Experts of a small language model: 32 experts in each of 12 layers, a shared expert of 256 neurons.
Below are experts of layer 8 (counted from 0) of a mixture-of-experts language model. Rows are named router (the router's row for the expert), up (a neuron's input weights, with its number), down (a neuron's output weights, with its number) and show model dimensions 0-255. Each number is 500 + 40 x the weight over its row's rms, rounded and kept within 0 to 999. Numbers have three digits each.
After each expert's rows: a language model's description of what the expert responds to; "gets" lists some tokens that make up at least twice as much of what it gets as of all text. This comes from a sample of Wikipedia text that the model never trained on. Tokens count by the router's weight.

# expert 0
router:530489459554515506486480541514457557457447460542514481452534494537501543594548492556504543448474455484487453502495526560592459511528521475458508482502450547489568427499520513472493478453500503481530475543556453512442405533517617492459477487510494519571493467452489501500585480532452504544625567437533496490489527535560482471481522524502534536505520525528523485440521407515458558511512481494507467522515520540513437486511472456489462531509515534495579524540572549567553520494472507496435573510428477531493505459460518569536519524515519509481490478520540496461450550578515533432525485470511552505580499507575487483459478455414463553552421483506460542396559498495499523529448473515489513440495469600493528489497536537518483518517495544455535525522534488484612441450531508
up8:502524418506498472486488514475443497494494537527494407439546491521455555516469461439501497499524569484500536578565500485541497538479508461507431473459492491495530497466416502483526477516536515481504459505464461522511534598540521515534446544485572522547488547427514566457462416500505453548500573486494455518547530595502500519409512522496504453456526492608539509524547569513472498504468474474511462573412511436420468543592537487444494501486502532512502504440503562548536531481518426489529593440531517474526552495464500536529495467480450528432571504611462567522450482524497487495473513472494498479493582502490436505449552500451466517445483471550494504511516556434502469487497517488528528522498499499549525532537477560438527497585487431412491443503466477501433468497471553
down8:528434489477510454461520475499442439537502537477515467442443492490507590585578472395428465536511449449590576473487480449426519470492502519457526491527473482529510466533583447600482504519472540534497480481551449522499485523500543517533470405418499489503461467448474516451459500576440482465418543541487507502458493508511470457554504545519454489428474406441519504532485464476504534503471466522521529537489530485471471488521445501480476490555456469526561486593491491462476541522520461555536526489445524557530538507514492458475438443499539571496530474539521508500554517536504558529540456533429471483407508525516437481495474558490509496489488524532469509454464502564539448503417439440496587562475555495562491519538528557523549456479490505480555445533491493546511485446493465
Numbers, dashes and short headings inside wiki tables of results, stats and elections, such as No., Votes, 13–8, 0;.
gets: " ", " 0", " —", " 1", " 2", " 3"

# expert 3
router:455504495525523504510421471487530621508454469486526455544548418475569499517512482500571503454478450468479462571545511573499493520528499499478545479548465530523535482491507539474530445507495450507520454513570474487498453569494598463408444504555450516523468511490498493539543487480512493525541520462467514525495528552472421486454554498478502574474466515508550516540454505454500549554433485452495518420529459523456481505513457513432457476491535504499523510465539537563509506579443508558477547534486471459518478440504440546536469491525444561529440472599495497483516540529562516423500533437521492539616455508516525488449505387422417546541497479467460517418539510484473529522489471552499476487503518517483537471416544580516503562539504515487477503456501464468497414439489520
up1:491478394499584451468476558462555441550490508504506540494541482503485433524488547498506488547488470473557499461469500511534539513468429459487480458433418527576514492515579484496507435534496486518522498486465535487530530539559512520499482478535397526472495495511574492478481503452526516604522561549531484505515465571470502423372484548538556558487459429417517503527520475505477488498442494530382537481460515531475474519490491503493465472527528542527509510536409533528525564495462557516525485520517472465425482525489391496546501533608485549470524494541561457499509428468460539458501437448496495503527453490555462474489479521451492522573508517474437518564519500460480457485495517489462604484463511519454461498541552583460506501516468561504498497449468497461510479507421510
down1:592495489535475454465539464552497453523527524472569425504544481528547487514525491599464482461477529469470444495496493493566504529496446549496541455474501480537513502458506515531502485457440580463433507524481480479530568501546489479492488535492490542508486465567510481463529532495465529506462463531502475486516541507508420521339490524481545497539598459532498570459534536478528516485473432481476474542510512482533438448451459496466463542568532542508452506459471476526479502536529482485545474497513502458463518535595533516555470491573539430492531470512504508554531426500526521442464434556441493548548514503414551423524514521488567608413464470515471549495475512391493491539474464511439513493573549492481492464425481438530588507527480526515549478474502532523507429446504488
Pipe separators and party names in election result tables and political text, such as Republican, Labour, Conservative, Turnout.
gets: " |", "|", " Party", " Republican", " Democratic", " 0;"

# expert 5
router:528520463583505503531467554535492471496426502503526441489486480503520478499556513487513434450487464464460473510489465558501507472541505532527522463558520630442512441486553458548509448485525450493486436534543533452512422523535499496423492513514523545502529498416491539519553541583433527580621582476462571562488502545540464494464544477459483509519485461509498479522472509469504573520488497418519484493533592561498475506533450463462439487493521568508569408478408522517532538521467548502495574441488511540540447428491501469507483511540448522480534384489522550526446427592496554534488483480518501491506510504518520494435569504447443551529472520542509504492524486475480537543522513548484510484531555503509535479494532559521429505443495551483474489521539478464499475420528480
up1:488488507495503518547527473503476465477398496489509509518541504518512428553504485536563456533476501454533455492454477444491467449512532560440491528447502536480520497534492443491473494545527526557490486603516574536548483460462547534468371539473485513517480472589556464476435495511521475557540506544490550492422456395511467451470501454519592494474456532526470495531454539406516491466525543522516553462466467526531520489479457463565500492558565513479500484491449525479556514443587493489504485534490489468543458558519481511451539539498505596464481526457476503519456487583526482470548463478467462492477513517507519594447528517561513529480494539487549506546494445450535618486463479558462470441542504488550401429515530500515472547426575505505524475522530542583528488524477484
down1:496522560511511533485473470550445513477513562498555553497535443457543464595484490536555528562608531477536471470573434494527543558456531498512567481494503541529549584496481549526532446432481456523466512522492483479495498515570510487469516514520550511551502523496494531563529465483480558556484494616460541526428531493536484526500483513477418508532514461484502494472551438451482604488514578481504494551504510468525544564545538438512475477429524456509494406526487497553473516538511510557526505413519420520536507488517505518495505498461506486541502482443523468526564505499522561528473491474469488536495561540450560498498541562559499451521519486536466467488540450539490569523498550462516596540503470481471424524589480497536523515498540495501492393447496459420488431602500470
Line breaks, table pipes, coordinate pieces and field labels in infoboxes and lists, such as Writing system:, Rural, Turnout, °N.
gets: "\n", " /", " ==", "==", "|---|---|---|---|---|---|", "°N"

# expert 14
router:482397488538512482560441467467418519551465443553512512462520476526484488525559460564557510468536503443513464487490499543514464497512505536493501460473465503471508501486496567509452443460505409489577485586527491483452398516475505460472529508520507517543504563496406588586514465529469457548591573533556541535526560525519476494446522495450514504468481479545483486450486479462480517468583450483520555515574529567470456524492438496456514544504492501530528489502499493551487516579475546534419504502519414511486447414503436519492462466488465495514470485554498466490472473566527430462508510501509491545517412495558496456485484495452454505526407452557456542469519425475512490533524494528512451485431527566511491459490582538572522548481454502432487537506492473503521449472587499
up0:521538547523502516529425514414583533500526568440574442506508491496523553563529553473523467532559562498521554430493467424509558433501529494501520493534598454498471460513509565457617498441451433567471528546522583492581431533462508518554457499497525466439455498583524499518461461477441486449515457523489517487524487539469461527487413570539485506539485423503499496466541505521530527487521582487531481489517462517518535546507465521501546476466495450503491476510437571548522461475487478492559401482511528559548459500469492506491544482494503542489475539439480517483513564510459490453434519543469499493482559482460523562487538511518529513463459475442516529502592465445511449498510566498592494546502508430500471491532508571502507509403488543500438492482481548501462496430510515
down0:484461495494509443481471460502532497526457542481521496474425518547530428515472515380510465518469550504526484457497529524469493441506482450574555549444460484598506512444495443489544557505485487477538581494512446564519411452452468531478464543492447530505460519460460551509401503572481482481507489526552473493487531441505510456465450511446513506581489504467534398565424485577560543473505467478451497472531490481522477490518522606566463521475508545466503425532552490538499563520505449457452499538525483513472433509454493537491464516604536483509536453521491545517468465437472536513592505484496456482457467406463491549489489542560561532554469430581455439492463482438435494516459517533492533460471528514508491498528511545501507573491468502483486455532447468511539459496535506
Commas, semicolons, periods and clause-linking words such as and, but, when, while, because, However, which end or join clauses.
gets: ",", " and", "s,", " that", ".", " but"

# expert 15
router:480487472546483484520461470535493504512413405551563466440502448560500569515590439526551535454531519413505500575463529491505469469506548535483544436481457555495528531519558497560435436535470471451532460490513476489537487499531500403492527547466481508539524507471464550545538509582492469542500535467543542483505599489532498484441494445475522536478496514496501422469448465514437509538487569476512565451511538514480549488550454462444414536523585539504535446514518473526549574560508521483490545553517473462536527474476489509535430445470502497512522478538498520455431497544543535513507479448486465507486482538542531500466516440479470487518508510561431597491519468473507481479526421572463498525484537502488495535473566484526468522541454527362474523508486522479573514410559492
up0:627527529551512506483479438499488567589446407507502458484516453454533503558604512556533550501545497444453523532511556514489442464492473492490470545454466553515484472524441507504507475522472534546527545454489498492509520460488503492498477551457514463519586464516527519471473493546441512484492569398528530517462522455480543539485499506492537530572550576506473516501491503444443470447473524556469511447509507547484495436535492512505516553507545514530522511455455545479467493533488460532390514537445528496561492491444491478448524473460536513477520508467603504537543452485503553530542478529470484486566399489512425461512526431485430585498501535524476485520556534487486423584490470488552496423487472516520522515493498404480534560564464518506608525538490538559519460535498542
down0:517510441520455489502577442470493495515465540482584475447494536499475440517553547550507542511516459537467524521472541489555579472468493557515437480509499450499511583541489525496508473580522537518538528516529532531468466529458437495467512477486525473498575439579516468450534441478506482506490427485528478530488472490505520540487490482477513538477488503501543606517482508457490477508478399563473519554420473422559463508476501538564483509480545461599497543506484434598556474515599534494545568472552488540520457524495517530533488530426482471500508440463434474550435522514467481532473484485554529425561484503509478508534520554523496493559472473429562501457579513437457472495483502504536604476484512511536515495442520475459564530497569523440586587554470531507506537540458476
Forms of be and become after a subject, such as was, is, became, remained; also pieces inside long German compound words.
gets: " was", " is", " were", " be", " are", " as"

# expert 22
router:531501489558502452528449523501455549424412477531545533528552456502527544629549427507529505476494494466504476528573543533530453475566525540461541469485442543401541445472461516520477513538482465485499453516538515521425455554449505417470545483460522545485540519451537570504550471545492466521530508462495497538555493522516485460445536482471586519485454499542482505419503494482455554571520461420517482512497517575504430502538465496477492486517487506480568490499529564497560558526387512468479531530464482446458471469508462533494461471484475559508482456507486517464421480532553523521497527425582527515582510478532534534458468419475503496515506542522421575438586506492513439515516467485511475438503569506513552508468517493561459541522451518482453543555470505498518421518479482
up0:494502478477445473427476515457599436448443506534512488458506445458496472572546477488459516482524543497499475567554463503436493456529523545468517493557546433481458467485458474493527567495512521528509496457512528465466470566453517503541459540563418548537509456521424519501501490512479506498471439565457535497580553497458487519518604520491528524508492445537540518590449424579526522492569521476506519510529538531478549487517436463525557492557468480523512514504525415539451547488602470459478517487546513464561458553524470459519444517502432492474469508534448527437445494507451508431502474470561507473538429470449538471482503484409519577497546546509450522520465413510512505397466480530475518467545472506543498563498509446546522542410493481497456543540488449519475531482553465
down0:539479563496530501467472516461533462525489574523529459433441575459446532483460527435551397520519538562482489500506518499475535504538430493489496556498502495510470469481562496489451508477523544536506487543457574558496480490511516511538500528431559508542458438507475532499565491568561505507494522571453444507529546567513564416483498569424480467505530508541564443480406499531571489524486487545423530488462494510441531472438477513494559576517386454558524498485500541516558524426528506519426496512519461516506456501538506533482475490545441541491502433561512522566447493481552492434511401475493514457439520454499441535593511508506523474474482553494414500432528477508501472495510500574419457500520526488518552509491478498523451517463487559548435471532504528513430520450516488
The first capital of a word opening a paragraph, an acronym in parentheses, or a hyphenated place name, such as (NWO), (Iceland), Indonesia-Malaysia.
gets: "\n", " in", " I", "R", "M", " V"

# expert 21
router:580517472507529473476461491565491513475499406457571469524499483503535567535530442575544485448481484504446470553479567534483459417542496540485486460461484538449469498425534526586476446426527458510499511521542518486445449494489558477453534485536478487523526505518480544519513457536502445578557531445530562489540522512546498508488516487487543540523486505489520468481488468511464544540456503472559496505507498575471460516519528469482533536479482508492535440409522538525518533481483514530502601528459421501500431384500499542475427464496461556538434463502492513520448479483535533436517587469519448538502452466500589533461558468463492560512494481517414514435525443463421481539526467507541502470497550583509533514453591524474490585469485577440477498470504462493521473493587457
up0:493500499508547535458512506444459456553504602558481591473492508481476463484446508600542526460529462507464509480530515544453424522558520435466536550530569496504499484433416507472465477489511483478464444553532597540495496563551475445551489483442572489518453471500459538463560442541546475534523510497531494518537536481502543548480575541506549551527484404532511459487471415400512453537421552516521535495500531498562407510535483496528510551525530506460501532557558482489486535514522469465525446412488587482512471501493546455533470486525493530463454465545465462502519500535494542464465543536534443448521465449491521480557510537481546527460514556479420450435512525494462480497520541540565499534540582553493544436493510488493468521520490567575549500469505524457531530534471538
down0:499559469573430496454485477518526510482520531474538537487440458490523469525520440544454526434509511455506477512437477491481508456512495485422513566468536499600456530425495584517466461456510458466498524515470505528496496478497566543467524471542421540482517512527490513489577510541526484497484491486495524467501446511529528488672441539476538433569508562493610461470501476510524537493504467542478501454491501532521470444470502570495477517489513446491432444507523443551543491475487448523536520528499543549481435539512476536476485474534523539513486545507474475511379581484514476566496458439514478407527501476394523413537514540451547503538546522481607485552507462443497445459570508508491516525519452535477497486461520506488492477507513546458523517558420524481528590465502491
Prepositions that begin time, place or purpose phrases after a verb or clause, such as in, to, during, at, from.
gets: " in", " to", " for", " at", " from", " on"

# expert 28
router:559458478537547528594498541525481565450490471503505464501552468576503526517514446517527506469486528526484468552493503494511422486519565526501527500586429521448545409481467512540532433467523471498598431531569506530475517538509510480475496516491522533578531511510442526531524456456504472568588565499469576528598602503499466494482564382429557545452468563481514472492539472521490569474541502450506523473518472599510453500537478475518473506488518526542518418483481525553479511530469516494497536559493437493535489383525501517594418529546505454577515499496515518473484450541527513445500449470491470495551466497507531450465541473476442567501519506482490505436528479470470492456528416525467498495510520505489520471482503536510458507504451501503487540520486472416534455444539443
up0:523541493490520495536575512516493473484559517511437537491478588501488508513488486494473509505441514483453520492511504485531520474436479446426550406564483438448524609487431482463418448503463496489459448502435510474423472492498500475511533506509499468493485551500508566480437475486515404484527519475475529545457566492501438478469473504539479548591465507578497511549508527533485474522435504504489494552448424440461476502535469557450536529500422520474534566502494529512472430490484449470516448461485559529500528433471551470401523466485492541531508494473543490478521512500526524487429545461534563408446456478535527497502478522493508637514516599473513499512498525421570449559559535467536554498501527493500596468472473492445508537514560507519558515564447523451511484449465500
down0:554544474448516506525550462520513527533504426537509478474457469484548439556568478577504484491478589473504441502499468429468453530478520462507609591581456568452527472562513558516522567438512464460504497456515435539486470427527509453485511530532529534540451436513562498476451465518454460521504529401515521453501465458559488557475457511519463500449522522501482474476529501557563500503564499526559567477466537440546517444560532469530495559497493551473519520515537428518503568465413495509462495466462454462608544546477549529448518547488493527494487549480505452477513407481534521458478553510516469498505508409471504411506492452509526526440499512501452518533518471515521459531516521493482516427546461516469527492447408433452522534492467514458486460430454489517487491517541467
Function words in narrative prose, mainly had, has, have and possessives his, their, its after a subject or to, such as He had.
gets: " a", " his", "'s", " to", " and", " had"

# expert 24
router:501500520562551507512505524470501550491454404507513487509485502489543544488549496477577530469445512473528511520526514501568474476550528494423521489520469572453564439481573554518478449485511449429521432545512524551443509555476519468463521493520466535456558484439430501510545499585454457525597544476518524516459515481482466482430539483454509551523479552533509492451491470532503541530495536505516499516543546562453455563580520454492477507421524548524535474461485484525545566475453557477474530565468470471552516422506474564524480500441465525516457424536542456442488444525502452518498598505568530556541453472531507459485599457433421523508482485463428496457512429516477475507525494522484460480429523568470567473480551564516501504478460552513465499499513470444589472530496438
up1:533466580538441469474482569508528480514480563468509504568432555512540509524472525517510434498503568454480489466430538472472503514556512520454508533479458501492509462515483491478516501477445490491486413499500451466435586410571471465485521501633455456473509509500526532558463513470548509411496497501437505527468494493491578456489507524516541563540498495512519486517412480540551511569498503517474472570534507550453373520479493500428527493470471519506497483491428463552464563491531525464483505460478515499467519499508513560540565433519525451476552467506445520415446494475501453489468519554484503504531457536579516543533491547484573473485448558427446529484526502545503512479556497491526496418494517508535508491459597560451438512544445432458557538447482406462509496514455478
down1:474537496493508510478517526498527461526568453516530486532435535573428476448503546513516516508549554491536540595521512524479473482533533514538469522503483430487514465528491521496498510552461502487505468534484529491419550501517497481586558555489491418382544436559463412541505527503480540464552471506542438443477554518514531475490517534495537514493503575526466468530545473443530458520458492485471402531521436451481495560554511496582493470447506456486508450584537557492503502537475463471462576442459471469488495475547508495528530504521542477558421522519517470477479521530433480511507550496435474475519561536528586499493511575536539541513502534539520514506491507451563430466467554524530483521520515564491467469584445575524504487466493462500505538598595430508499553513421408
Prepositions linking a noun or quantity to its complement, mostly of after part, one, number, plus by, among, against, between.
gets: " of", " by", " for", " to", " with", " from"

# expert 4
router:511475501525561470511479522501542522527523449516596490448525536484551483583548456529507525423500493497524436577490532534519499452555556456455484458543459486481482456422535518535489415400543471478514491506507522498495431590492556388461431516511513588528490501495463548490587512555423528482508566489521511550559512476484472453475554495454573542526477557451463453526501493507540522558539555465526516529493544553472484538506482464463467519465568564478554550484524478592534538467468498467523535531487412453488462449551475549501484441545498494538505457522563506503504503538501521471518527542502529535522445532479543465416515483474479579517489553566441544492545466506522520513535471486460493450520562494536538450449583540516442544451451545464480491473519479465532465439495462
up8:456455496450489489524558480481503527532523467489555503471546511487513467464463481542430509447545457519465478551415518510536487456538453469538521481505510507477613505446498472509506474475565492493537476521504486517487489562463516520528537487496451487529515448516416499484528476492492524484452497508478559498505476594502541500533503467486463484543471492517499410525525541480515419557546515486440489577537522616520478556447503483496539466502482560451561474536517478505480430462509518508536600487452536501507522496505475479423504526568447441539458464472448508545475495519450482632475503526530493512447527476507512485570452483505552556449412562495455570530588556452476503535591477525471550556471499550517498475449560481435478442407511460521475455480546433594556451471467476
down8:516514491565562501474519514536472546460488556484487456550460471473470537535444446465515476512492549470502441497451471524442520468480510480476545481479478463509526450507478544539588527463483549527424497459549522495496491444482493504416559509564484546462485509528498543575478506506486510480515516483500476574511502585486516508515488456470532562470507483466504458437507504631466469508514506533571464540466481559438445501480458460463481599539398514559495525457506540420459481563523538441499582453540474573495539480517509535438561528452505538454443520441484527483511506506441495532518480530619497452431558529488522460536537455549514512591500492498509457507483499473499449470513542433421562477543511504519467449516511491583412483539568481449492468546439544496434480489508537
Digit and number tokens in tables, catalogue numbers and references, often after a pipe or colon, such as OCLC 622…, LEXIS 766, 2:04.6.
gets: " ", " 0", " 1", " 2", " 4", " 3"

# expert 10
router:523483532466514514518437518516527603525433511502505479508545411516499513532500460516534506487519417477520476586504530571576506430483468453446535513502422526486560461484527531576480516479563494497493462525554471426512494507546570484464485528536447508547518453433471541508573524467461431581563600442500541517508535515527472526418546454454522571457445547468496468500489481448491535513506529452520478485526492600502489515494488431436493538491540561550539468491537507501533489563478555493479601563456469519474468408478432530524459420487456552533478455525492475467479503575528515465465472511462501516509467491532497525489533476468457567555482497504525472473559455467466508467537475587470468472474557514523523471482594550560510531464496513460498542518547495466521437465490436
up0:408551459500576546506415512568469530550540541504477469472449479500514460515497479476517486495525498441518462529546599407533552469449511486471511547490470563423441537519553523527481509461510503507489465487517475519523490556514499475471469511533519551451486515434529475507530508454513429461529548519424589496455560509534571513498508530489460531535485497511533473449492423420496514479439512475541504498441565607516463391481515517495525488478549490554477486507541575509535569492507466486550475522517494492514474432515418486532459542493506524463476466553432445478415505484512500592518526522480404482456570460463521568538516508544479539560481499533496466460481513505468500472515433533511452468488470425491451528516539512521503569502439433487413514550521466518523466447589529
down0:540457525464502453466502536565480477513506516527508544522475503576531490515492497530537460499563418546491533553450481493541493454496552502461485450558543525566529531507508505436595504458388497474512480506525498585492473464539439579526533441546497515483506544481487474543448526439572519516470567457539521463445484445493498474533517485557392463532545500501538460487541496399454497498560469480430460544446459544531501475491491570485503459518536499470468522464505480478422437473503547446468499527458484518535518475468533526461564509492547500472469450494429512505548552535505501436489475533595521492466421464491465419512542512511569479430403468469536460479518451529541485500512515497534505522483468498488595464529537502540425550484503491479476412525433493556487521593561513
Pipes, articles and descriptive words in tables and text about roads, historic sites and coordinates, such as Southern terminus, Historic Site, an intersection.
gets: " |", " a", " an", ";", "\\", " \\"

# expert 30
router:495549547515522519501500539509464481445472460504589502520602489531540481605506483532532529439530510515525432479518530545592448440501490486436580412506474492458462448454524489488452438463522473537567472534587531511479517554511499493477450470547467500552567557422430547571521494498483479577597531520528515490539577539497484542440517471476547554458451471549566487507498447497509474528532488473539509468563536571471492489538454434503462483479502496483542541502500500571480508547476488547428538477451435452532458458470504539539463526457436543487476395508529466446522523546493499504481510415519495527501493519496563484458485502379461569540475493561514508474513474497464483465531473488507542443543540515442546511518544495546505475450497555495469531519476467434517447473516504
up0:487487524487524474487557471537549438521441498431531492480567423477463475511449450463499486506471532448405464527483539518552450493523505529450492432405547498477504465484528512463492499487474504495520507400438506531562461554436471483477501532522535496450577502443377500509520518478517507492513514518479473498523475433537517546423530486483502526474512474451472535563528522495517523504491504529519501487435508503514446458467505539547390536483492464445530462509482530454486535518487536516517509523477453487507483448477476532504528377477534493493433486469566578528502517475548489405455522453440529457425565482550481587505470489436470397569534499550474462499491558519541427462481493445547478486468475536472531565474530453593479513492597492494538501452565514460474453468513434
down0:492508526521530529502545543511475563467504482495533459517463478464457535547474450459432543387548496443488515491553480553455557471471524512489488500512434443496515556576483493497574492476509490518422557484476489474506508517552585491502479539479420552463535454453528523462554527465529547516537513500517457420454493417469461459471458504476483417569517536512438451448528515454502499511498528496592549470489474478592516564478490428383465489475436520465512525536574434516498519566446530549499494526507511496461424492549527445455522467541490576447431471542509495500486461490452503513501397475476510515559488574480440456524503497493498513462534541582461443519513497435476499539492525563567487536524457499484505507548449497503545405542467499535553482495459470547499509518465557
Sentence-final periods fused to word ends, such as s., ed., ".", and dashes that start infobox or list lines.
gets: "-", " |", ".", "s.", "==", "|"

# expert 11
router:506552470624520511505506553526502553500436518518521407477569498550516499554580458541542497425521468492546458527487553504519454517537451518438534484521404543466490495475561537499503434501577482503482479557536572496442495572517567440446479488513457495488544450480468584525546500484459455562584526461542492562478519547526461520483521505463530493481491551513520477539458494505504522553546518482553516505520471604456427537505494475464489542526491557534502468498439538532588496530465523544433575567427517463551472482499498566467480496494498529541433486496500535500499495526531496448477486535469542559509468505532503535495491429505505558507438479502450513432511464482513503497556470486549478475505539476495547442421566531528503531465400550473434558545530435493522480434527556
up0:512468521492553507474468481520540533489468593526495514490459466471393483498508469505497485447548547509503473520555402449459575528477487478506499559561540458542490460567448558481579529526508490510497432482499522440516505522456435479500482492445523518467552537530486572491500473470490578549578540585562473488555597503568481455584508421481481532435455514491531454468524564542470551533436551520537527493463498479456440532501509478505509499463467465561540520491506513505557524524542532477468500541546471511575454536449484511442539578454515482450528439484538504500453559550492487529503506526483543492428476514521497479508485436483513526466463550494509562512527430546461496413468476425545432445425481482518540472578526556442468497507453544496476539490409542519468480460514533
down0:513480462486500487489490514512510482537453431515513460516490463456428471507518493399527537485519505509467517443561515516405445470507505493534454420481510484496499523510450428507523440504470534472562486468448527507476555523498472506485487521551517510463535385479550537513490493524487500480539489507540456530560491592545459521579516444479443461453515454470440433484523470474449525503523505511487492542532475533520525480481479450459509511524497531468453535522435477416494550491478457572519430533509550504473545546532545456486469422498491483544505541529465352509499577471499475389528467493528465545492471564504457574506570513544470536563569503500541465492552539475497525449467537467487496509532459448559463486496568463585454512560512462486641451488476482423477446495494496
Determiners and ordinal-type modifiers before a noun, such as this, these, same, first, next, other, several, often before time or year.
gets: " a", " the", " first", " this", " an", " This"

# expert 8
router:520445521527530494530455551471490555445475442521553461513545485546506472547503460547542548478520467439516437498503501516502510446489557534499507468554390493510505469484570540494423507440529448473463460608517562459469457523497578452415537488520461492510560490489441511542563411500456471561618521525506528521531559519495473498448500482524581502499442497510521454535494475474498540483535492444495517491479531547474464525509488512444436508485547527547510465528430461529498494527442521530483521475495564459506531468524515538546480510503473553529508397520482507476437554512558451438477516500455429558568473454538508531473569416465413527492495469495495573485530506479499476518480480527458521450470514515481515486530589505446448504422433551425491518537531411459472436515527471
up0:592518525504480442453502505496502491436526515577462501434561539501580501506509495441519561491432537431517505570478484522512488458504534510467452437577512537566472526503480502521528524452495540511461509507465594455532508498489505503457500433475412490497484465525535534498468537524440566564501474493610489461503519484499564535485514557501455516534590505532488451454440498529490535469553484438526511451456501534547485513551464479502491544458541462485477511433475453481482444531447466540522472500496524573498494487509538486545484459445547475527536486533520520552459555500513482507495484402522493497633479522557436534489480458499589576561533550508444512487466499468537525468426449447524450469406544558530504500458608510521525538546406515515479497476489560528545521485479535
down0:452502482465545503471536468529513500490541581429537524401546474456523420528512475449463533525551543459487531446577516496409513535493530529445508528407538482428516512498452482474510498539591488532391613473465436495533465502471554508505448506501468524520497473497489467478470515471608564512548483517510467474494495438516571476473487497514560461490483483476591485491511527503467496428493546482522509569462498534488437439523508490541444508432473538484448512457489465480498516521526545474476492521504466513515470426471482505511451502539493569458453520448497403564453516493553525541511451481526504557477501496438546542477517567460480525501602510505507492566531441596504518525426529465540525559543455473571459526528508401451483545499486459528531511524485465461537549511475520
The word "the"/"The", mostly after prepositions like of, in, at, plus table pipes and infobox labels like Genre:, Label:.
gets: " the", " The", "The", ":", "|", "-"

# expert 12
router:518488475530531452540471524519458579470498426552541501515532455477501568505524467502598492441540523419505438539474518544511421470541508515472509449521450534421528451425587520495443459463555437514465437556526501540519434544532528445504482505563474557531520478439482551505533456518462439518511538477465559508531543572513455551408550502461550504501444504458481515483494507436487570535504450432483480480520552547490471521523505465443473553467506551545575421455463468509521548516431485510493561499553484473534494418519468508575460449495452513520459443541491473449465501538531472476465512482534467543555526506533522501458517487462501535550457470589447518484550460509491480537507483572472519447493572571494499493527489545584482528414493511454462551489531473446542491458517490
up0:491450569529534426466554499431529492541475467482468472502548523461468569490473470522528541478481443444515489510523474468510472523432441442443509496553548565517450514527480463516503518473480474504501510466444447464445451468510509444462549458504465529487514429544505485498527492529486548475449565539516505543430432526526498476511543462553528485508538492545546410459571505502542460534517525458518488512501528566506466493486563529495503471418459466443526496416513453530460497509464466553487471559540575507479517427446553476558577525554535414494474480528506502534419511527523462485553469566506454500480537501445524467476522512518481560568457487550527497409525389416443516517476498419494565538468509543430540411503489507521515477560475517472494517443492498530379467476512448
down0:520487572496645478450500518518568493493496552461490500493485503575489494516542544513476462509588497506536528500522482513444530570451516445446457504487532440488470482503507480487562530455455475498434501459452513414495512454444463454512448475521516562555540436440458509548518485456509427479499540511450541525519497544472532456517401543457510546460528464403536520447529564493452429511511454500425486468480467554568518449461513551527595483499488555526529523452481535510525495529589498475450533485512517509450473508538473488542493511568496457464501484486506500526418465474515505496505493497458509517421468505527512491486509494575512470519493535542475473444477433530503504588533531466563541452488500602467447383459516541491422506498472509517474391541481445535468460472510493
First token of a list item, infobox field or table cell after a line break or pipe, such as Genus:, Starring:, GBR, dashes.
gets: "-", " |", " and", "|", " as", ";"